Experts of a small language model: vocabulary 2048, 3874 steps.
Below are experts of layer 3 (counted from 0) of a mixture-of-experts language model. Rows are named router (the router's row for the expert), up (a neuron's input weights, with its number), down (a neuron's output weights, with its number) and show model dimensions 0-127. Each number is 128 + 24 x the weight over its row's rms, rounded and kept within 0 to 255. Numbers have three digits each.
Before each expert's rows: "raises" lists some tokens whose logits its average output raises strongly, later layers aside. This comes from a sample of Wikipedia text that the model never trained on.

# expert 147
raises: "um", "ub", "ir"
router:101150149101119083156125132179103162165137141133108169162113089121130124161149128143142152126132169123122141105161160100131157138157139144107115120125135085104125092136154050077159092113165150123138115150148131112131144123145152175117126076143106111130151129117120096081119144142108086117130140129145136093145146119126141110134166135124123128148103135127123124155069118103129151177120
up0:161139139141135108157114072116158143113175139128127107100112150146091132130105132117143143144090173071128131105136184139181138140144120089174152122164116130084150120119137098058097121134128127100122153117153131134132118151112153110141135150149089104107166165148105124118149131132126114139109116136144174134113144100081148168116113150123105139107094118107138119121082167125141144148146
down0:104133109126154147120164194144140115105094109150110152117122119138141111150124152129097134141139117150094141107092102128087111130142133153106112151088138138183130104096121146177169118102132104113119125131122085103150138085159083154117145138088168175154100121087110142116118149111148129112128145111118109095118104173186129103120162130112156113159151112123154111081162128141138128112126
up1:201127116138139115094149140123115172110159137117153139113134164104126102142129118122154096095103155085120132152118088157132139128168135129151113114134110140175164127132160142147137119134109111113187127172151123134148094119132158116150095120088118175088109113084130140125121133135073174119110145164119137131102116137170154138141125144139157122163191121126130138132144101160121101159116
down1:134117127115155146172112078132122094147117109179086131113133083108146177101120138172113167148123116130140125134127159132111123126108124116134148125149142128114124151109057079102134173106126126126102121121105109092138186132126150125128142110131116097137148126175132124084140140123189097152157118087136153120148180120101084120149153103135115109116100125172130122138099122110124162130138
up2:158158134137138174093126160091105088107123128139139165155150126119097106131117109146083146147124113130134163108089122153141153132142087123099129131105114125139115097167113166104109111134146152105125139149107126179124131164111096089173128151128102135119135135132103132150152059175128150101161104081111142154139093107151126140126148154106113105118139086155149132138118183171121142104140
down2:098144170150103109142132178142127168147122118092130116107139131160128135167130132100153160075148147145153121120127081150098110095147161145126102094137132089104110106110126105111124123114130133170094117103110133085104153148202138154123147153127141133133102134131138119104113150107079073158132149139151110121167156145102129136136119094167161111139110136126118110102078099129112142134092
up3:136146129145113141114135174133102115139114119165111127130145158108107144086116143102137117146089088131155137142126123108126145103105110162163115096135148129179123126137130110159123152130098138160145130156142189101145065106122140130059139090141104130195120101109163113113099108162118167128101120154151165120129139131156088148120163139137110119153129154127055138129122108122123128138136
down3:116121140085111126131162060106140131148112105157155130096140084136168124154126132131091105090127121153183141129102108142136108144162146136093131096113117134139109144095112180093133143142168116127135149153156139120150160140141123118155098151117089122143150126137127146161158151113135133113166158083095094168166110110128100038125129156100124126132134122114148135151129132144143127105131
up4:093128116113130156155126114122118127146144123150097178103164121101158117146158098173149102147091127101134154139132110123138136168139170109108112141143154096110150149125137145111126152174150185106103108081146103102119126133164134119123090160124115162121148127179172137139082119174151140127152113121129137097139077103128101115145174139139126118128115176130135083164109144122126167133146
down4:148136147156132136117119190092135112140112125139152121135105156145108107185182142106146166148147092171104114132125122112143132146098111177096127107118168158139140108114099130141141140107109134079138140140099120137167134131120154117139134093118125141137133129081132087144162167118137089148106181153104149152089115116103113131120124116163128122128146113150126132081083060140106104131134
up5:124124099147082140091124088179123117126155098116134082133129194102130107156139125105113139112135170093114145151172127153143110135137119177123158140094096147124131129112127173132120137125132095089130130118127149118151090180134139137093095095109096093112149099100151097104137133112143149129140105142125131100144156139098125143148194140134132129112086138112124088101132146139160137171149
down5:132089161134171118150102173117144105145144132150129131143139124191148122117176116161101143163119102178103134096093140093137105115133144105119136152132166131123092103152149115103116133078108148128125132125115135139137170104102134126093187156098161145098129108099116180129170131132131155118125125142106095118118141134147119096166119130120099106101135098163146113167138086121100095105121
up6:090105116123158115150124192130102104152111130110148120105136157118115152112121160132132177144164122133114138101136135155142148100149126128085087150119143146116076110133113166130119152131133109124089133148101083158108142113120135087120123134153127114161085134107095118095132099116111144148181126107135090141129095106133119104100117155135137140135192132167149126063138102113142077134157
down6:142174099180099135092125110160126100124142138121119145164099106148187146135116123117129065105123120088145124117118137163102132150141158103148160098110138137122128137100143144124126118067116173140132186124151187131123062146133130131131109145133112108134157091150146142134096143140125131097096131099134139121103145186147142151179116097130120114105114129113112157159118135125113150122123
up7:109093110112106161170109149125092158108105133082080120122129085084119119134124142134119102111138161117114161178100144114104106176115124131101189173119091175126159163138147123078116124133123145142163167140141166119121131147134102087144132121112116128093102126144129124146128138147150146154090131121109101102082128094145160147114132105149128144149161124109134111118128155125140125142184
down7:116142122076142106114125160123114144138140123157162081167148140137200150143116112135136171161150104130180084127111126119063112134153162136119148140136141109157139098125128097147132126140126079152146110185161133121140126166136128125099169136128146155141137107153128141078119070115127121124136164160140130126160165144103124103123130122120114110129169147125121122090138084102137126100121

# expert 79
raises: "or", "it", "ident", "emb", "ill", "ent"
router:071161134126134114117117128112135133114128132163110089155072137103153096159131131144139150124137131097091151068168094080142142206162108114133142109174133096143131101148072141104122096145120145146123088142121093109186131122155133136106130132116132115121148111109154164127100127121129110116119139092136131159134140094147107137121120129138112125092131113073154132097131091112128120137146
up0:121173068090089129116108079138132150095129121134159107135109111154194140112126139150100137088096116101145117124141134103137120144131150110105128133110078124189123159152116112138150101135097143171070118115139135143168156146152144120101125176146136129140168103134128103164121100168129119166132123127114102158128145125091142136131148112106154139114115134112148121129143142097127100176093
down0:127137132148104097141103160105142117134152087119112148144172122122085126173159095112169177114128160108150092089180145123140112125151117164115132124096116145090099147123095138134120180158138126118172094160164147131120135122089105145164148132159137137114157146168118147113150174100104131131161127117147106132157135102127105157142126133090100142145158124149130101121139151134159122083161
up1:128122114129126103107128147121086104121144156123105139114139118119105116165185058176107137105092174136159200153132140115140097144100098126159144151127096126126132119150086157119155139171126122148161113150139136148130127118114098144129118144147172107152106139117121085129098140093140139164126108126091161170104152162113145160095155151141116141114148146156128129091136142154095127105145
down1:127145106121131100113113149108136150117144143140127135143157131102138118118115159116146126131134105103128140130123113119118144067136108161091112118117153080132160131095130128078078152163165109090119166160152115178138108159121123111145133113130125121103162094124154117132118121151069104080090173086171087101136097108140095152154117092102123126167126129140168096123086113138139138151130
up2:107142119063137138139090101129119135115179139121127124143103154122134112127148122138096135149140109087215097118143127104147153154102119097096113167116096123081150110163098095122107130107096114107118122142123096135101177158122125132146142101127108078124123120138144165143121114076137182122131104106114141103150097129119101131180140123125176134112089129106132111143140134110112140110107
down2:094136169158117164119120158109121126107086121122078107110110140140138188135112132124104097115135117147072134147148165176156147155183095138114164088136138112173111132116102101142109116126147130162126081137168105137132111128128140153149116116154162192112096067113117121102134129100141119133120114135128135119121115156136122119116096133152138168146126100115112115090155104121133176135131
up3:126151148138113115150115083151133144115084102149139134161140093130159134149136138106139151163148114159161149137120132144165166118160124093167157158089128125129108091132112110122107153150110139176113131126140134084131139136120107084123119143131086152127098142159136108138100155075153122132105139111094117144187149106091113149151139082087107144111130137108123099133161111122114165059138
down3:152142155182140122133109069134130124109127100157141143100155122152119120112073123118116100122112126131144144146110140162104120177121151091124133160179105079118106184148129119115134121155112132153101144091106120148106121120149060119093127113128146076134124167149130100138106104132134148131173087121149166110096134153137101127093118123141126110127109149109099101129165153081148113136129
up4:077110125127119116131102096125132126161156176138108122111105079168121118096115120128112076131124106115126099111114121144144114161171150146146125136179158117100145105148113162085091091135152113146128130160123131081113125138130143078110089107139170134181166117109116132134078076112111133166097127097140105147142133154101156120124117100117109134104112136129133156118152104113093142134095
down4:124093172115182158140127143124146132130105098157098131130132113127105152097103148132114114144111130143144159091161145158116114113143138080124105131138130128126111097134135128138170131113086130155087152148130135112129145191073091138103149147148104132135107118133124153119130129138114163118161173146144079132161113111119148140165102114150131149169173106165120134100084078121143098151176
up5:102153073123082146155140126167101092147161085110119102133132132086117100119135141119101132152086166102157132130168159122151119149128148115147112134173143089089107114147105127127140123128110104148069119136099103125122143111128113107107141129103104128134115114153166122123171103139153117139098163107128094160125133080166112105134148140142121127073106130127075185106127122125119152112115
down5:104087146111116115120158145082131175125122124145138131157127149110142122181139116149141112142164178099109128091143076065114151154113116133142118096144163193127114103158114122116148110128140111134118140140133145170179112167178099131096114123171121113129127146125128159156111105083135144137147090090111156135128137123129155160120131127108096105152129094122169127108151140126124136129168
up6:103187164148149160162094096126144118120153117166141135114136128100132121159101155112122088167115115126137128155109131105143101155136108170129117121172103131164120112130139112131111141145153134143106089124128169116099130113086136152099141179110134178167130147159094134182145093167097125094104130096149147118149110111124123122156125136151088153157125123106096139134074133152154114151153
down6:139137127118094172076120087138138103112149108103158107102120112110120120134119092172116148106132122139127142126157129144088157145090145146096145104093088127134114179127123129104130094124135112122110127149107135146107155145115132186120140129104113128176148146141114171138123119144151124137062122144067108143140130062100102151115098120109140171092111106130106112143107097157114156161115
up7:169136077111129119113158131122113084156151114141104128171137126086129174126103146156184112112100180122164147106137105141074100093113128122146126087148110107122144136146154095142141149110122156127109113136107146103108111121113151111109127092152112146120108111137142151170128111111147160152136110068144149136136096121094121102112149147117101111102115055085132116114135161146131113114112
down7:118154190121158129158134144113136164151104068134126129154094149106123122144119111105148149128156106146137110151100155109167182145085112131124115115112104079125179119107129130114102101124162091127131164126121148140118094157183113097135133128150114076126088162122120140139111153100141112135110145156129166163092139107119167102128152157127107164168131131170097136133117136106139128125122

# expert 138
raises: "r", "all", "ick", "right", "er"
router:129149102117126122114096154133150135108123121180133101081131131113127143144125069115110115127143130129098114109121169150091144143149087157082124101158167117121117092109119089132148111116116084151113138147119100132124148157114116128136115115128076144132145122141140151127145122057114132135120103087162191141118121118166121145105189117147179112107125099175116129142135132078103130149136
up0:146130082108144124119129097133124095142119108143116139079122142149073135131164137135107105100158143117124112103157122161111132165138083140157129174139141125108088132169148139134159114116080125146130080164138133118099124153104149122084156152115162130111131161134117182099138152128158121116134158104163142098134126161171103127106144170130132184114090080152141139124128144150092118118113
down0:105111064115102112083096130106165136101134144122125105117148164139074091114113124114108114148141112079130156121118100103121163113139150141175123129103108134122142115150144124172123085101111111142113116136100109106157086175134153127165157138148133109135116107142143131067093123177160114109130121136115185134151113100121126116125113167109116155131113115137143145121133202129115125147135
up1:072098109126100150129100133143102105147133068123147160138128125131120106097111108144110150132143149150132093097135120146061122120153153136107129165119162126109110157107044148118165145165110106138168124167107143156118073120089099134106121084133131121112120159144108141109121131150140147138156132114126141094147096143170132111087151146117128116128094150097104138112126141156144132124160
down1:121134148112140132071125108112127147110133129114112108114109091131105140094133122105173106160113146092095125116083121105120147088134169117136125141107115136111109108129127151133157146108136164137146145102082118151170134140132097176103144094136140130123126188137135103137113124131121163106101129123116129131114124210092110126147088109141089173178093113078107158120118128123134159085117
up2:158129093115093134128131155162161131108150179102120147144120123148130124118099112104087127137123136173121129128131129130165107176116125106107128105114180154105124152146108127158129114079095126148118171122116157156118175138089093129113078177136167139159110103150118123139075134113168095090148133131102120128109172178129134120144129116106101141126112158140103162143101133104103098137143
down2:188069093113147124131115120127116121147146125131175154148142117116114114155160121128112103095154125138108125089155121123139163101130137123120097137134135097094140086098143135088123143129143113162129141108098116171123128121187110129092119102159146121083129168146113122166120113136105132166134155092121111106091151150159112155153120196160109091141129164104138099159130102125128123112087
up3:091132094155110146140119116170141114111095124122137150178117123146121163180113117093115118128099073121120155143167163162145136146105200112160150120112130120117098162129113108149126113131091133130142113150106160137172155139148120169132089094117140102126123129147129146105113112139137108188124130133129149137138088134135136136116101109118171106160124146143106130120173100145100058113135
down3:164159115122098170146145112154150116143133156107134157155154146152101149096133165152144111098128128119135130155160184101152106104155101080091182166129123109138118100113189135108155128092143121172117123135117112122162117164097144115081132142118143125113125122134132097078115154130125138144132130140136161137125088116121133091120148137125108137141100142109148123092147114102134075145068
up4:141150088097131087129068090130111158154117133123111091151143138096137110092094148110122148129151140123135132134116120122133130128093128133112102134114130095142124098152160126127127124133139144136132097107141161151147167136100111140149095151138144124078095120078124137144102111124165152176160129119067114074125117110109127076102159154096138143178174128164116129091117165140113136167131
down4:130149163141147133141143127106138106140121116121168142128129118118119082160094136126160131129103094138144157102126119139120135108110146134174089168119140112103129128135130158154142134091090140119118121104131142095118128101085133136114087120157137141120074115101157055145090097088092104149123141183127152124109141137129134142168129121155121106132078060133194151139135111152123152114129
up5:135157113149091119118123066121163140119131120142150124119114133150121137136105135137128122152133078115120131087094148109159113137147075149152145143170099147134143134127128112137108165112125191187170108090150100112133185142134105127129126102132154117162149153158126156120114166122119131094117134104136153119091130127088172151128173093090140130083125148085158136098121130101113129119115
down5:104134117143135084097128141128145126099106079153137130159117161110108102092091083142161169143090126149110107093122145135116103123106160146083118120140129114133126114134152097122113134105105079094127145147095142099145140151122125171123097103144126143125159108096133129101149124131171130115080141108205103149103144134125142135096079141147096087150163139125136134104113125146109152130080
up6:108099128120131091109111150105070128115094077129106103110086114123127119098127099110173133110128123151133156088101136117157112131110149135111130113147158111170150121123140137125123181132110113154144158152148112149157133086139181112129111142153142124113159186108158127108094128128138130158136120063108153081087130147090114177114140131134144125120094137138093148077112143138123129106134
down6:115162103112125112141073146152139109130120123161146120114127148129153122085154149164127138090185138107124132123124110141091116094124124142134172112095113150136139152140122116166144118148138128133099164089153101144168154133155115142126106121074087144147101092155147121118126150103163087136169117103159146128135156128128131166163144111143190102148154143140149107171161107138090092137109
up7:093121105121124116143104084097096118149121094113160103094128079110137132128097109121103116102108087118099103099123188133159117091124113186106134126167105164096177123145125138121123123127146147135095118137111121101124133129177147120168152127152083104114103099092126165137115133148114164159168123123079134114123101144134118112119171138084140149143118131123113126113082122151145125129171
down7:142135121124148182088120103102128143145108132121115111127190140085146132154121136157150114117162133100149126123141145114144154087133146100171155100176124153078142121120068129126107135129135135136132139112136160148132145119152113132084131128128116131101063149139159172160134171158121158109135131165182118154153145132154083167116154107158128128107104118127127138128089121124111108161162